From a checkpoint of a small mixture-of-experts model trained on Wikipedia.
Size: 10 layers, width 128, vocabulary 8192, 29.3M parameters.
Experts: 32 experts in each of 10 layers, 224 clamped SwiGLU neurons an expert, a softmax router.
Training: 272M tokens, 4154 steps.
Below are experts of layer 4 (counted from 0) of a mixture-of-experts language model. Rows are named router (the router's row for the expert), down (a neuron's output weights, with its number) and show model dimensions 0-127. Each number is 128 + 32 x the weight over its row's rms, rounded and kept within 0 to 255. Numbers have three digits each.
Before each expert's rows: a language model's description of what the expert responds to. This comes from a sample of Wikipedia text that the model never trained on.

# expert 29
What it handles: Line breaks and headings. Line breaks and paragraph breaks after sentences or table rows, and = signs opening section headings such as ==Bibliography.
router:120087126154132115115103090104107088157160165140170073133198198115190091151082127154113167166147152101096143113113157077188139150103097113178073110141090158157115099072069094177126150110079118110105130161086134170117123157068133084116082084091148156091091160181141111061158156108143108091126150143068112169084098115108089135187101177134154111122115153121165132119100111130140108135108
down1:122113148105141181178126130164097079106156147157194093117175173157107175061094152206152221114083124139129146129125107126147118115142097150124108156137077145079106097142171106179156143056100120183171188110080156144097112107166137161123082129163117103128149085110104126125143118151172137061104133115125187120200116138131127144167087102101159116126114107123110107087128088071109103140155
down2:133104132169135090113139093087084143127134160100160197097082106140073129182111177084122211149110123097146122110132140082147104140219140104199122118100091128120150128111107127144160166105119145104122127120150151141059160149076146082188109106129091110125169088097154106117111115118152143147151123182155159188172096150171150074086106177113137127125148084116134177118178095112127049169148
down3:196171123146137098089174119111073128127091156131109133112133131139152165091128089110127176089087113081095094153077143150138137102122094097077142153209082147122090157041150173148117106131152133079052136080124134079097139141104100138112076191105099163148131118152090095091126186127143140144128132178168118163139104132085088110148106111177136132156121161129107084092160064158087169130090
down4:130086136133140155116089100161102130210102127139091155102143140095169116111140119122096084121110150143090117109069172131137145092077116121088085047178122100122114115105084084139175117148076073091159081128066129102106091109126111077120131094160112160089084105118108132124137117099120165147127151149106111136197092097074121056133167125167074128110108216118087166113175193108136137119137
down5:138128183144160135096139112160078130135154124143125097171148145123114132095136102085108165070100123135147123128100150090132104155123135113197172114108110122112091189115113145174116105100099103130151125110110093082193152171201137116188157132126179197152150089093102154102112101105134057135077140100109085140096121207163169129139107070214152148120138073161173125081120143089078128151091
down6:162133110165142101146177120148087118122074117097139108105081134121140138155119149072162134127110118124173133159189065077096138130090131133143131093166106081103111189114099146129121117120065136172112134123173098118140131129130117079103179095126132184146116131147119118185151138104145139144038084103101112154194074106226134119161163111107183102091079136190111150115077155151058126166140
down7:109132151228147118172084123191133208118109113121113093141203130119158128161136184162147157181117130163140041141075156084093113129118106117087087153139101130183169124123150097141106090149090104127190137122159085177139164154138125082189123144151108226155121126125129122146148164105125120135170082101132151121170102115150134124131116148116149128098057089116116145116122129114062102132152

# expert 8
What it handles: Location prepositions and articles. Prepositions in, of, from, at, near and the following the, especially in census and location text, plus invisible characters after coordinates.
router:147103140101096157097074147135169159129156168143129095107067166133062130162151089127134087174173159145181120121014112165188089140114158105096079098187142112170125143120109145151162121118098107108156149074149150120071089128090117106134118178118131124101168142073133074141174105137111042123155114106095176162171129122093147177147125126128179121154113174125103127100129105114088157160110
down0:180080124088118088124094120118146158066087136169150169166196130145176125143087125104128194183144109145105122102127084112051158121111132139192144101141125070144074090087158105127115113089117158100104193148170184121108136122135134116144159107103154080136112189147136104099167108078154144063121100147128197140155096125090111163143130095106135169119102085116146145158046116110150081147117
down1:103112152215091130143123135135125139190140109089124067144126160136167079114094150119101153164122126152131134123202158158095137132149164129030088184141150070144121168165100115108095156130111113122063162154102143127202144127122135122108100067144137147177124148186092145131086149061143123136146167186167138090083086094148138087141152168169106080128087099102145127122099146121111083138176
down2:094116162163135094117094125139116131142130216063143127119098148093070074142158125125100101108146109156113118168101206149176147100211106129109152095074123096071165082115109074137140079109108119124144141078117095165058093126102167156126144167113120129065169132112073111105116063140126120124121104095146145150081156158156180138145074142129156167186160139120167117118066127147094142128107
down3:092103081108133186105155098129133146165157137127141158106144145097113166084082107138190164124112144103132113150155123135095156084108140073096177118152166177154092204050164154148124159168101112111073135109141156187155095085139087085096165097104139150149140040105174140155110149105148150154132123127217130123193138168141146125168091132116100122142143152150093192153128178089140115118161
down4:232123116199099115105109074141133145108116091168141162159183155103208099100098095128141115100146137136180169100156146167120141091111144182091111139085124108149171136167146116101131122084132141090063190121150160101129139176052120077117114092121131156117171129156155123121138206158136157077133096116182110065109106149134124123118191146086104081135119120118121137122144120138143065112105
down5:136140145129109078167160125128125128154077120081108120168115110090123129055172152125142142146163140069160131126098121131126131120145171113081086163075130146081158132142093185131145129137151078193069130164113117141114147105162148220134095113102170126067108107106139216076148120093128154091131100150144144174086109044090151153097121096090132190062141104141153127114137107099121183136102
down6:091142190103146165141146134141118088124174106082098127146113166147158163074091162150101150161121101116101186185148110117143164100198139169144058157098167091042134134083086175103120199139106149108142103122126165093146112103149165100152073108148152179128106109165177181127132125145165107164141124177084104132134089144108143158132137060148071140077124075138090127100140149143109125114173

# expert 19
What it handles: Mid-word and function words. Word-initial fragments inside longer words (imp-, dist-, mo-) and function words such as a, was, and, mostly in species lists and prose.
router:100137100156102171137125127090121158151164152136139078195189112144080184094119134170098162178150104158195092166123167113105124125142191090144092123133182062145158089091173168132130119112181124191109102132129175148106109154125138160171134071098157093102097128145149078121138117130090089168050081146109167121171134090143153101136083131102118116151106100107139130112180116113158203150151
down2:168129121100129124128102100106149130146140151086122160120095188119114192115106161108113145098177170126154113138127077100126102115192093102157159167075129152099122173101136134131173137181092092116108097031136161168164138135132103154107112044134081166122101137108146154127150079154075184137098198079104127086155165079201124123097144136116098120128122099121150192172167098124113098121183
down3:111160185142113169199137139109116145133104121181085088132160110094110102152163066102131177136151158127134079106116134124143141079101147143089048081159086090167113173136194102143163142092111072125108136157141156131147179069117124181127128093138148142198142118072132151172133143128150139112107095127115162117126166092151111125117204137116072084181138192138127151173151088117177080095130
down4:153127100148122061137124082122125107120172113131093098159073090126132114085112135114139130147136109119123157093229076140133153110147175117179128155092153150034124123102136112103148121166193097154147101137092086093149111141084142153165101134153107112147144106105087147172188123070079115110179142130128115119070114048133178177085174110104065088123189150126116084140118150104127101125100
down5:143110122154096104108134198158136072149106156090110162071112068140167098119056113150159091145167120072164125115129144209123113137097106173146125109081134167142141134124098178164157136119135105147075100137171096139168103074103107116182089111119087106168142192158102180148069104110137158135133137075148097132143111099146157158098157069179146168119077159127164159142138140161118156172062
down6:147185130144091132126117169178148164119144146116218147105151151088154158062125155167138118094130171160127168089146144177170139103151158147138161102080141134144114115130142109149128190103121180138123102107193077114169151165142068074080141083152132135119183140138046114137058159135119106150100126188069158117146120141145129149119161098142151055100159103175175157113102094124132125129079
down7:102164138138105111113133114110190159156127121105108156133086183087052101107142150167142137110118178156219171130084149132150160148152148117099128131102137145156137135113167161155146159066164166110139105160162120180128117065102072155130190123171171151159132128094168172103106172149087073085167163057061138173136164129136120140105136152059145126108091152089135179106151137087116137115116
down8:178170053161147134120133121157106139149163102130164162121211141161147155134134112040108078130112113153130140141152156043122093187079107151132118149062104110135100064145141139115169150116098063163101101175106145143131101153110108076090115119113164135108104095117157157084112111095086109101103110110127087095157091090166089183149170105090104107118098202166083154152134096145136139132116

# expert 15
What it handles: Name-internal word pieces. Short pieces inside personal names and common words after an opening fragment, such as t in Hutchinson, ef in Jeff, ger in Fitzgerald.
router:113128114171112100167147114145131117094077039083124092094119093118149108166168130072108120165077185104164121153173122181166135121127107114145144121133120181169133190182153100126110082180153134052137116128145128168100150073156116135111127113136096159129133118096153175161160173174166176178111152159116080090126123160127082107091200143148162107114145091096178149144105112091084134161079
down2:182161107118098161123163190115086094134157149158146144156126083112141141060126161129196101149146150162099131167154126150110103104152138171093095084074134113105083087128147163099123180110133136138060154073052175129163082115108163122131066112087174168141135118180164086160102129103112035094125118111086188144134068162113093093108121144131141112103108134104131119150127115129158150173172
down3:146154157075124102133147107151184125147168078098152190132128140128147119057087144186098051147185160166102137153103132102140149134183140126101113117124178068124158114134124085116140192094134161126128139134178100153073101137103112159162110129146116159091167072132152106122150098202071062128116057171169135102125107109132188153142127150111120133069129139184115149145159086133106100102173
down4:132137114104100118138116159124112089129165128151111132100119104189118100171128119158090099149114133188058068105129056116124144141077120105095174117162128139089173076135153137055137111126171151107148125159109118026118179111105091155141079076133128084077106122110125117149118142091187125109101139151140129180191102117150139085059146176132093162126096093089090106104171153070159123165126
down5:151125119102098125123069162171121092130114127119187141136118118107173109086142111122157072120086105101065137103152090118175156163129193109144128121200190075104109124110140114111071147139123078147101097091149128133098110113033159109117131107124152172167145094163052138111124117174079130138118076138111148145135102182172186129097190113115092126100077162144128171125136078189124145172151
down6:161161174130129131186136107165080151082124150142146162140130191133127108079179131140147138094094138129156126153186132133128138123154101122138164109088124161127168122092081060102153116088067082112130132128103142122061143128146113128082123223174119119168075105150132108156067095088092159117115125176150158198138145136121157104063173130103153147162118062157157147081148119148076178149079
down7:113078087129110198144094130101132107120141161176133116078120133113104084172165138103108125158140104174160147122095095165138163164144109169158127189147110130172107165158178131137079105115184071133120080134126128097108128050168079081163120110139103078125129160170168097133146145186129164162160104128149163156141171117101144078176138094178177094174138137090148193144083130145122204133156
down8:106133111127163134108132171108108113102109159108147205122081124155164119175105098164143076081174154163105146113145154113106174117118128131111106122148117210158115096140188145156148088131099062144152139138160201157163122169195126061097108167134133112131087130095147172082163168120199080171143148157115072146173116154099129174078098091177116142150120125135144149139189086156112142091105

# expert 25
What it handles: Census and legal nouns. Nouns and numbers in geography, census, election and law contexts, such as County, census, district, law, sq mi, and numbered items.
router:095135101156110166141121125084121165150171154142135079197185108141081183086130130170097163177155107160193096173118167116104129121134194092143091121130177065147157086091168172130133117108180125193106099130131173151110109150121137159174134081095152094098096132152159087113134119132090086167051083148121161120175127091147147104136082130104124115159110100114130137112179103115155200149160
down0:119153107112142119125155149106175146071120144138075127163114127188184140067103095130173118166091081127169141084107118127144132143124111225149095126090094146108124119069143128106148135118156185101111161138128163100130132152138091127205071092209142186105139199141148160145099192112109182128129140145194170073084141148127150117101108137146124110112145112120159091156203123108143167146133
down1:126098133154160071171134139146171122132137154137131107137150091110138086172123175175135131076092111111092069172053081115079087142129155132095123136121119137161207093189106088177127120138148116197152123111155074160152082157158070159147125091168142155155108123148107167138135155118147080099101129104144124078168117132149123149191129068126087122082097133064156139204120178134123173123115
down2:054142141155136090121146126122107125169138146168088090139104157103180131158123109054111123123145181128090120166122146098099150098114108062186150186108151162159117051082116116160100180080112090100204086138152158132140163141173122113128088088096132149126085123108146103132182127178121166109152101165126164091123196088119178155070109094142113108125114152076138127130096098143206151114138
down3:099140116131096118077173119099124091164097080122130138102135118073121091104065182133089090049141148073143105106076148070108127131111101127110134154111169114125114140149166095099158189087057130135085097140105078088150131104096130109147153163156108141139160089126123183196170154135118123151114161114108083192135197169180105094156080113123126109115075131099111180124157087085111114083141
down4:124067099142115113179141150077125158080112117129156146081092166128089143139146089162107165202102109171102120136130070120102129059106133091115101154166142110122117171106111054151117124083149103143140146182116142050086067107188099191163123186132147086159128093077143150111111127153146079123125124135119122135119130114071137121173193104103107103080131135162121167042141092128100128126150
down5:103118097136112199098064128125183158098031183113104137087138144103141138171113063175130138123100129140171138123094151164154122121098160107113097078135096133086100157082171093121127169154125075069079150147077145133095171127104082091112192151125059117121148127109119148153102149163124086079155118077147065081150174133166138104140108131168171124119073165119112142114131085130137105144140
down6:107118149104109078088084157150076135092175129158166125112130130160169099136090138122126145169086166121142135165133149143094129097110178145152195068116162140114199051119202129129143206120068156159094146134154145122127135128136179124145165160111134164096153131140179164085160184147065117079136109113088142098097128150116117122137151082124153064139169094152083077081130108131140154104190

# expert 17
What it handles: Table pipes, proper-name starts. Table cell pipes and opening pieces of proper names or titles after commas or pipes, such as Pi, Big, Tur, The.
router:096133101162106172143120124086116158150172153141135081198187107148083185097126131168099168185151106159191104169123167113103123124138189086146091126135181069141155092094164163132138118109177119192109103127129173158107110157122131158173132074100154097098096131145151076115141134135090084163054072145114163118177134089143154105137086133102124117157105104106137131111177110116159206146161
down7:110141123118132066142123078137089107099113166087124131154126173126048142163118149147108111097153134131149140136186146062136135167139159104108128183172141093064106169103131075126093163121135204133123125146191122046114141132125178184127096140101142110152120162109134091169125127159092065127191138115097134114155162103132081158150126114104119123115117139127047174112213127081159187138129
down8:125109163105109115090178152132154091185113151150109158104099111115067156121175125157119118110095140162140100181131148088078080141138122140141095116170150176181134138142116152062157076112129130102101116100161150087178122089052146119131166079155091101085118123115088147155209111171108094103111158149107140107123168102113161098187118154148167160145087073131193118052204104145125120112139
down9:192112154181187141194135116113170108157057136123167068169155115111182075119136090134219111091124128148114165127142126100054152136070080133139193121142115116135125142075169132148179115125135116183142078100129147114130109151147122118143127143124094147065064107165103116144166148170069120158120104150108123188120150099111133107095152119160145136100076171178113160145128109121159111165086
down10:121139166145116124130119175129120072110129115118137132145114115163098144054135136096109114128078162077141096176097123143098110137115130133089098161111101107108155127150161135116133120189145073125091128124157118157100134082116137100094089112196156177211143060162164083083153108062131168093117143174107105200096153152173100107190168085059128160136125157077074098177089118136114088138115
down11:128084149181060127137098215113144130177071123137146114162163140132149138122124147084117175080124093127144128164114139137122109136127111162104059098179080170123105130146104139123156140132153114164123156090116093090138092059081116120080108130131168091118152087170092146140131123194100133153143127103141116120057168159053076188097119142163056131135133167175068160136150157116166177139139
down12:151157149069104149110097132119147122107141116136122148184132082106144089220135123176080109131197175139176092137164131141106115120158155140110126114138160160143096182160164109114122148147125161086092087172151096092122125162127128089125092152151141150080193139175107134098135121082157103143088103090165100142157109140104165175109082113090125191144153123104171123077111162074090070222093
down13:118175170110131124145146147120154128145121140046157140152094147063116150101144127061159101175057168108125116164144149097127062178169114131088110123090080100177127165111167107099183102101080113141100135142119152113135201174080132124126134073147144110087082120130206141140123133106175089102139151149159120069127164139157160115123124157117137150197055101149136122110148081093128160168164

# expert 10
What it handles: Linking prepositions. Prepositions and linking words after a verb or noun in prose, mainly as, for, to, of, by, in "known as", "part of".
router:137091115135081197104169159113126116121123124098099094103159120133073145113106123154093125127149108124154182174138035153113113153077171198083105152182190179141146106166039134089139160109161149098126133159131148066114072142145078159121102136103136126096191129177086166106101098147149127159136170089144186144140107127136160172113122098097134092110176172102105136103101157116150169110139
down0:091143108153115152117137165169066076091110174150123102131129148090181141127145069104092162136112137167183152209142137103106090110181141167075129183105145087198157170143110161095107156144078132132129091153123148134135090076142104103144129098145087133165164122172107172127094089084119154189137123180155102136104077138152180152135167153132140127105165136152087162122200075142067105135123
down1:132122130140128149077102102146138156091099187147098160103103149131097126137135097097176094100166134158188117149151081141148091148071128135127101143147098130122091139076142165134149163117085115125184103111061202082066148134118114144148125110082128086100163054109120095129154067118090204146095081088180122135137089106083176163092095160159190141150142127131085121181097123100163171098125
down2:180173141125164114121118129113114098173170100112151145128148123116131208065132149175133165151113137139132100139112173179107196152110076097074091146055113222079152159109119105107134121117138120182110161101149175145118102121109165118090164100142136108130098156157145139129133134165115176119047113148066066087109198173134144130120104153080111162108113146072076103149108146122163142139111
down3:137127202192146135162089160136110119117176132180120105136120152167154107104140159070148088128088118162176110077145108122085139108176141053077055129108140109152155173131099175137094098141104153152119124080138071140116133192146099112186148150129151174122160148095143155125172109137040089152129115140122178131117114116111148109129130154156205127113159188121075125162167151097093128179115
down4:187060140106147172138149091180124135160120109097154159107120154107058144120155122170097113134168188105149116157175161149149120104149183128086179158175128117128150130140144185098161138092135136123123136104155126051135149141101069123118168110122125111141097190139210135075103122137138136185093147080114175118111144087115124084120103140157212109108110127160135204106101151134113081176181
down5:166167146100072105124131142112135115189142086165153203137101113160140109111075064085173071135177088115157134088168114161124102146085115086188116121087112143114169131072127118108171181111130124167114175082125141164066180073162084123217129098124103121135115141118191119113150079137108130112127126138166145128130186177116056143143169123118137118135141069110136125109139136133116148174154
down6:147136070149140093175165165136104161149080156118150126140097099101057116124141112105160103095115176125119135110131070107128071117144163132149166109170161179123129136057128127140162140174103154180075142160136081087093137086091148118099177121097167149134113082155141118139061146126148133144109094203173157118117167153110131144115152158078122168170094066139084134168081065177142181122078

# expert 26
What it handles: Word-final suffix pieces. Final pieces that end words before punctuation or of, such as l in correctional, y in lithography, on in coalition.
router:163170183111122090130162124101153069171138099129114126068127098132100142136098163097146148147081103138111125163172153141174168123107058223101141139094093101043187154109167152110147126097161125060162131108115120160119158185149139142095166173127100140150142154088132159064119099117184158094162079137132143105133156126093131107102118079115092119085182135122131122161125208146101136127092
down0:114095113127164142098124141132132173102145122107091099177104062131101078154147073151117127139111114146147106098130093183160094158193086182160180133111149080141145114135163111205078061118165155037184103105096150135106107118167074097116168141119150179140117146129168118148132115115103069212151152146129192151120115176070101114105121151121123097099111148168128165092098100117123119115149
down1:123135169099155145158091146129194107087175125166170137087045099154165143125109073100103072188127120126115109076143133103122117191121154143139118136182129139116156116134123070113094146114157103160118128128076106162135186115187095183174138016120111143115161114131067090149119120168114148091098085079188084144105137157143104140141160149144076141119124176077146124126083122141114126154134
down2:166137106130105127133066134159136125137126082123140162149196128102109177106132180137154130122169147190149099133126178114177084137153195146080152084138129132129153107101161119142168141076134140058073138025124096123147075190159133196166120132101100086190089115153086153141081158179107097146114090112121135124112143133131127119076130129129095110128115082164157166146118107084092126197114
down3:096085166163117079082101086158127138163121161177091086130152146207081119166157122115143128094086147140161172159121127100163151100138133204166109135097147194139097168043152145094167142156129107118127114122117128127149115114103115147102130149122167117138107104091121156108122065144093077166191148077062096162165107106112169109093147110095137190154119099122152091067172097122088109118177
down4:140132081102171167108157128131128168169134105106122128126129101103156156126088177153126227114125141125108071122163092164134183136089175148147189123066133186085113161088126139100131118137092170116128154163173091094137073135100114097144131125110139058147084143164104176191112118108111105092058145110084131144124139105214107099140142141107082115128116104147156160034177139124139108143112
down5:092130109129134147151162164088093148224171112080123116140110078101064168169142106082124187092187101126117085132164182114145101175120106140182149100125152124139119125156112198094149181073109136123109185135136135101138154132117146104157125182110159100110101113119186085162134139181135205173116132099133117053145144088141153143113127167167155092164178135159108145128134164157097095141096
down6:175139143122081135112143152059055072123133138141095063106125141130106100147141047159113143126141091114097094174113137149106074128113111157089092123061164067172174165174130144093145123123102142127126161135100089139145143132127201108167094133088151126189124120111201172173179150140160136124135188164112117066114155183125166179131124161164167110155131119091099091161123114108129162107151

# expert 1
What it handles: Proper name fragments. Pieces of capitalised names, places and acronyms, often after a capital letter, such as Los in Los Angeles, States, Paris, CPS.
router:151125129116157131131146093198085163187138135123122157133081096184149135159127146082132125110145134146130103122110123109148088053132153109120128141127144112159142098088155092172135122119119107120109089150121159123145137089161056127078189164147138146135142095095118192156101211119073121101083156097153062060107102106137107151121109186147119140187126093060170060105185085149128071114096
down0:081110118104128141128119156129116130158135192145083073184148105162104090118082128154100134102115103144125119105109089122149092157174127127118189098120100151098053104168170092193180074101182177148162184159134163175130092141116135138136113094081136153137073145147116111117148158094126112084172145111188131138162144074151146149151070173131140163150076114093087139079069153113088095079158
down1:134079107172122084105143092166160117114168154165098136148095097109186103146109183104120156125135213152111122116070151122093150150110113094133152115135102085207139112131214124094145112129161116118095093153143085124119142137118121129089194129195098115175116120107167107090127151152131117170175070157145122118134114084097120110100153113193195166108061147164101077132171118072144160169126
down2:120109095132069176041120127089128180171166159136118126147121127134127113164132110084155131106108093124183082118130205045134173107121046086115126058140152115121140094155114183168140121178122189133119094107111147128097105138127156112152167107112155120147174138122105156127122115083146105160147116172151111103065112076145102124180147058176081105090160144142151164169147114122105177134143
down3:076060099107094165165095113104156084085127161115129154106100145139137111170122108098076125112152080065096058145158178089147163123149131106161127130137065129176140086133074134138114167121119113182118157141088117158076130133130168125172143152189124115077180132126094030117150128180135156116179147155107116072159167158148130086135123125181119109079116096129113143139140101176158190138107
down4:169087128135119148134131109130124129107149069074136136123089202070112093084108079108134136114099156066173121134168177158134147151155146117125158147155122098109134075156079094120186102111130138178141098167117052140088133091187113141137174167130129107139124119138119161131136103094096192172151115110138116069148147084149097095029147162137099099145152170172095130198146115162116080082138
down5:118131127113113133146086076069127072173175098159170113141155151070131152068127113090145141159131085140162135107140099089113160138136096145087098182097141146082113104160078145106081106197170187113099149126113162169097137076117143148151146080155183185082164076049142169099143152177124133089146119130151089143142114155148144107152124175053136124132123135100097094118161083126120101189126
down6:161152183126125128121173127070123153136123080153086097140117134155095121139161162182112122114099069099063105134133129152172114088125089114100109139116122173115128140145158074144081130121130207112151134120056092136146063126154110118116174108107099154117179185149088123123097097136232081171120102180129148103114104168087109166100152140142129147166222109070131132136178115094147115124112

# expert 31
What it handles: Foreign-name letter pieces. Single letters and short syllables inside foreign or transliterated names, such as h in Akhmadulla, ka, ki, ko, plus apostrophes.
router:124098077071122101188059172169117126175083128100163155059050124142210104090118111089104163134123137150104100079136124127122110165150092118107145114094122183155103149118153098108124166113137097144141096141138113133200173132154059146121170138153122145140120127084081153157159118172143110087158161101196077096121126153152109125095190140147146146115159080165138147107073102153131139106183
down5:134172087172112161095139132140121129157136160126113137094143076101155175127164148199135143150169192109158166133129088142159137127098144070105160107177132095149100107108135176077152074133147128103101166156130143138182144103120212143133113134114122102088090199164160103064128138112107168109099121148038073088144119092124128156079080108103090112217118122132131142060148106117125137150118
down6:107155166156121169103135163128168128143058149083139101142134163139165086114092100129145130126177120139095147136119114155087195133126172133135177129146157151107177146118165071144094103207111124157195173197136079098126094212087108152136097189140125095142110123085123105117130092078077155172128109127113134152169122130123065132138156151112122164159101155110119118101100075048064149119119
down7:147113123106166103083148114088129141086103142109168161129182108124140099103060161186109128168149117147152123125163138084142163079087100144054076101131110165118116143153147191171103145106130114144147105127113097157148161104137113145100125152111081089098174109124140147100088126226107171091063114102143108096165205142116112147139104042125153119074147104053169105097097097157126130159127
down8:160165128137098088133142106141145108157131075173122086165165115103159163078138111167116104109115144102182157188137127159019144130087137115062111144159105110127104115147119167114069133118132136144094114188118138170091118109141124138125123148149077117148146098130074193182120143145144064116099166112080118200169125107091176113125108105174097152156064180133117093169168156112149191149149
down9:086113160153116121166174160135165158155165161162094080171088111135136104034120145090091160118143099097160152085179124121105174109099140135113133147127131138111143177116094165114086149133107176153189184149119146168130167181155165115191138084143136148128087103137140137089101113113136107136113117197112136099080107151099056094131178191092087075070159121108083140174146141121128081126088
down10:153135076120112185107136128145149099155106142108105116092148106136089132136086134108098142109067145154190102186112128151162135149088133042182151115138172089084066169094105077095153130106131130114130159152112115094140128166149138115150140141108133057184134153139066098119064202150158155164132119080139154096090083141209118127097135168125192149129129083099200149108131080124139138130112
down11:138133174135053115143149100105112117140156118109127199169101174178102048071100136127112105094119081115079098109133102164082120100149145182125178115124192189124120082172094125138122122161134129115126108168131122082159113142141090126155138133051205116164073176112153165137161148115142088138087126098147083141148155185096125111117144197132164140089122138162124141099131170098141072106173

# expert 22
What it handles: Heading equals and parentheses. Equals signs closing section headings such as "= 2008 Ýokary Liga =", plus opening parentheses and numbers starting table cells.
router:104103124167163158146158093103141146140162096127083127163138126073176104121169165155196108191122142119081140180115158110159082159128096091164071112136163131099101119083166132218168112114110131185123096118102117077109132181128097166149123081139133086105161169154134131086082208091103098098086074109101116110174103125122087116165148149109159129162114114160149096094194111108124178118128
down1:106186138096080110180148135177084137135122108160109208124149159139117102147118175115195106088174072149107165157129139149140108029154147103102135111141138089126137146138118183215165097092062126114137132143151097168106139126147116111115193101135114162190122136131137162114165155201112153135152135149093124139136137168153089133209129092171120150135107106179151130093196146116126153115125
down2:137124118156183148154151141172157172120204095191154180177124182127099157106104151104118114068107135172082168133129180138143141146092129117179105077121145169121165122114176149089113135097133082143108127086107163102087130145161103056118156074121163140088129099146076090090150184158107133086105185064159101116113157148161118098165120089142150131119089157187114075150180103131150147123100
down3:153112117117105094115098156091103177169173090182092128090164148141164126132181136131146172112102128176078100099145179159083125085076166105171144125075093104106173135125140163165209179131136084149131146075146097207117096116172082105174152125090101149121156102129152132128165117096134156076178089137129173141091162092159126098144139151193155150162109145108123167117154083085119075145136
down4:181073182161175173169125121159154113098113098151093129108139164153151070126151141139136158195088080167169144095145161107177098029161125106120073153158107120133110123152095129135193064115084157159120153139124103080148106106160157131162150118109126099103095123125142129126103109141116168128166152123159174177125196098174099058131150126169188091101124069157134089132111093125142147110155
down5:137138124149178169156184135111146089105149117143074112122175129054131124139126115174153147090119173113148091184173154139061124092135116077128084121159118151128168073126077102143165101072128095066102106097136094139176149132111132083119150089067138120093045163126102145137123165158163138163126118088157155159108126133161157149190123171103145092188105101094077099150155083110103168102173
down6:095105075122160168131149126159140128142161085170156151070143140161126109168108213191139110149138127118088128086144112120188125150084116130148192161136105171093192142098171145078123166134173140174094133126155139151172119097115171103142185130186065124126068084063112137153151099143120078156121109078083091121098119123071132116147171146127144089103144117166204125132103080130119129136098
down7:140123085119114137116094104129163148209116154102117081136141150173150111130172136171128140167148174185071106152115101093107133127144095043109102109190135131149117118191110046072096117161143132131116118142108200147144091130081150165081142111115135099166083102164148136134217126122122118151108159145088200135146077128063138140126109088113170097112169145090117157139092148138078158125157

# expert 30
What it handles: The and name starts. The word the after prepositions, place-name starts like South, New, North, vs. in schedules, and pipes or commas in tables.
router:095136096156102171146122129088121162146173153143140081199186107139074186096123129169095163179153103162186100171116173112099123120132195086143087126125174067142152089093160163136129115120180126191109106124133174147100103152124131163177126072100156092098098133148157082115133124127090087167050084149115163113179132096151155107131089127104125114151112097112136129116177111118164204144153
down2:160119103092163127131158148195149085127115134061110079104162116114179164097174153085104157106097144152122110094147180092160170119068097156148157168114106160112125178186140106098103160125085164133181064097110080127164128151111155128136095110131152095173125139148192097083117133120102124111087187145184078113162078141118202095119143145177105113145123162153148135094126081191158156144138
down3:089111122139122163083202067165044076095086124094139157163078066110108120140147145136101119122074167170179164131141126145154127107153117172128111111128136108106047106125195104155096129148090134171090117101099150074121126085126137174104058114154183158056137130121073154164126082078160117159074066132147157131117077150138154099119148114146109128132121100104128101133119174126129126154132
down4:094149157166133131132070108098098134186124125121098136156173100200101098208121149127128071139119122127195121132159134120095155183170128108068144120116081103150141118121137115150101111076090144111104129076130184109120120209110154147141110130212059143147120098126172139148118081140138089121156169178108075057137147080116107122127098112099077111122137105118159136080156067130119152166082
down5:130115085089142079106094158166122140078109123121144124116133131070087135094097087104093101105157143074137116149151142166118084161135187087159162174159113152103118127106109132164133159177149102132168083132178191120188117149125094141115158114093153056163132089090152081172082140133077139102139104167129170112093165092127135096145156086131116143076118083162112207084128137087170087207125
down6:091117147129115115195064147106103101161089077112133085207113092147097178094128098125165125107128163149116182139207115115121167150151171140117159067131128160078121064145147096144181108121169167110119127116122074148119100094123156149126004199133155153109127129092096125141100131137141146125167144145099096094131094100144167112137087137130139090120149149150121113140080072123125171187130
down7:134147146187138112090112157143141122093118145124145140107089134122091115147048129113148049126170132109108112144180137163155162116136160145136113145146120112120172145118138196103167154116199172089101150146171185139094094172101089071098124103126091077100141110134091124108145122144134116131218134151087097114116129159084130090084185150145100188109104208133074120120188135096096180077117
down8:067096075160104167120118100153108123077130126142177079167183137114143182108094149164161160121067098160146161144124149042178079173128126097147125130133110106135100112136160077129124140137154162144088168142103130188128127030088111139168125078181105107114145156112180192155127103124165140088142152104142077131130091123128159164142122149193147099150135106149164158090135143079065121138118

# expert 12
What it handles: Non-Latin script bytes. Byte pieces of Chinese, Japanese, Korean, Thai and Greek text after English glosses, plus some short Latin word starts like j, hor.
router:143141131097145171072194167083088101153077103106114144145101106113123155106105126110113116157103117151128089150125125073109056061163081166129165141115107143114174098093108060138136173129168083181128120136117064187075078149144085170140135087074139098142094125151126105159085099142109115175050117128163161153125126135198145123138084118101161110132087112125113051124149112150150165142113
down1:111121069144110158082153106129139118134101178204063098104148108172127116146092149101141127108091094140140163188140121135109113126046073113142109107132164130104172131146177169141178126159134145157175119112145150133178168192109155143119140152123166117169136066183137141125104169143141155118115113128096192210099155106180109116172055099167180094134162176123118102094139106124084154167110
down2:125117188106127143117156162200132081156174153175161102128112119122159107151093165107113198109088120120211157149058117129137130126141102108133126117165141148135125089139157124071101115158117120148146092118172128164085132119152117141170153096039185214159117142096062105107164118128108100136154200120113127162062151112122153190107144156121106188114152131096180173096130101116105153115126
down3:118169173163150149119124180103186141087107152072117176131190139162156057158104115148118149128077082128115147118089069141187094053093100158172177116072119139146081094145140130108174121151144126176137098153148155152182124104128110165139100160133089104146116108114138115133088088140089127134124128095102125189128201127067158132119121145131104148160210141098139176123143138154110074146069
down4:112160113127091099121128082121059128114143145116133053138135154170132142098121135107103127086063170099119186122147088105143161118147069086111095118144135112089186177138143122170142144117083086121127116049180141120114135116133069171150117107107149136134118076200115172201072062183114109087160135104129135159177135155079100175142099137082136091155163157150114141117104196120137110140156
down5:097090138073148123157090047121042141101139071121097173155125121109070159137130129137106046177137122113118128140095174131137108155098135188083133113149116207064121103098134085119144132125146148192132141099099128133095178142121159112179148126150118108161096157143155143191147121107082134129111105103191123115133133130132108094110116109109065096125107140143103081137095047137140095135044
down6:182124121120109116142140176138121161130136124208138104067080154152100137079087103091060109117097189104160076133114145119074127152144214113141167103163109102166086137121173140101113175155191137166098099115120176148083073115137160102104168109134106142120163100151157156082138203105149119168143152159149091097152134176119181119132075136123107080063132156106147081095159148136116112116112
down7:107132070128181156086151083099171126076128122166138115139128100095123155156101108063100137119149146145136146100148110132136131145124140152195172118102139122099121150153128103094179167184103109110072119106130106078110110186143162119126105110130141168114199149120112140119137143076169193159128157142136132099114083084122109129206137143104114156165196137072113178104198102182171046161081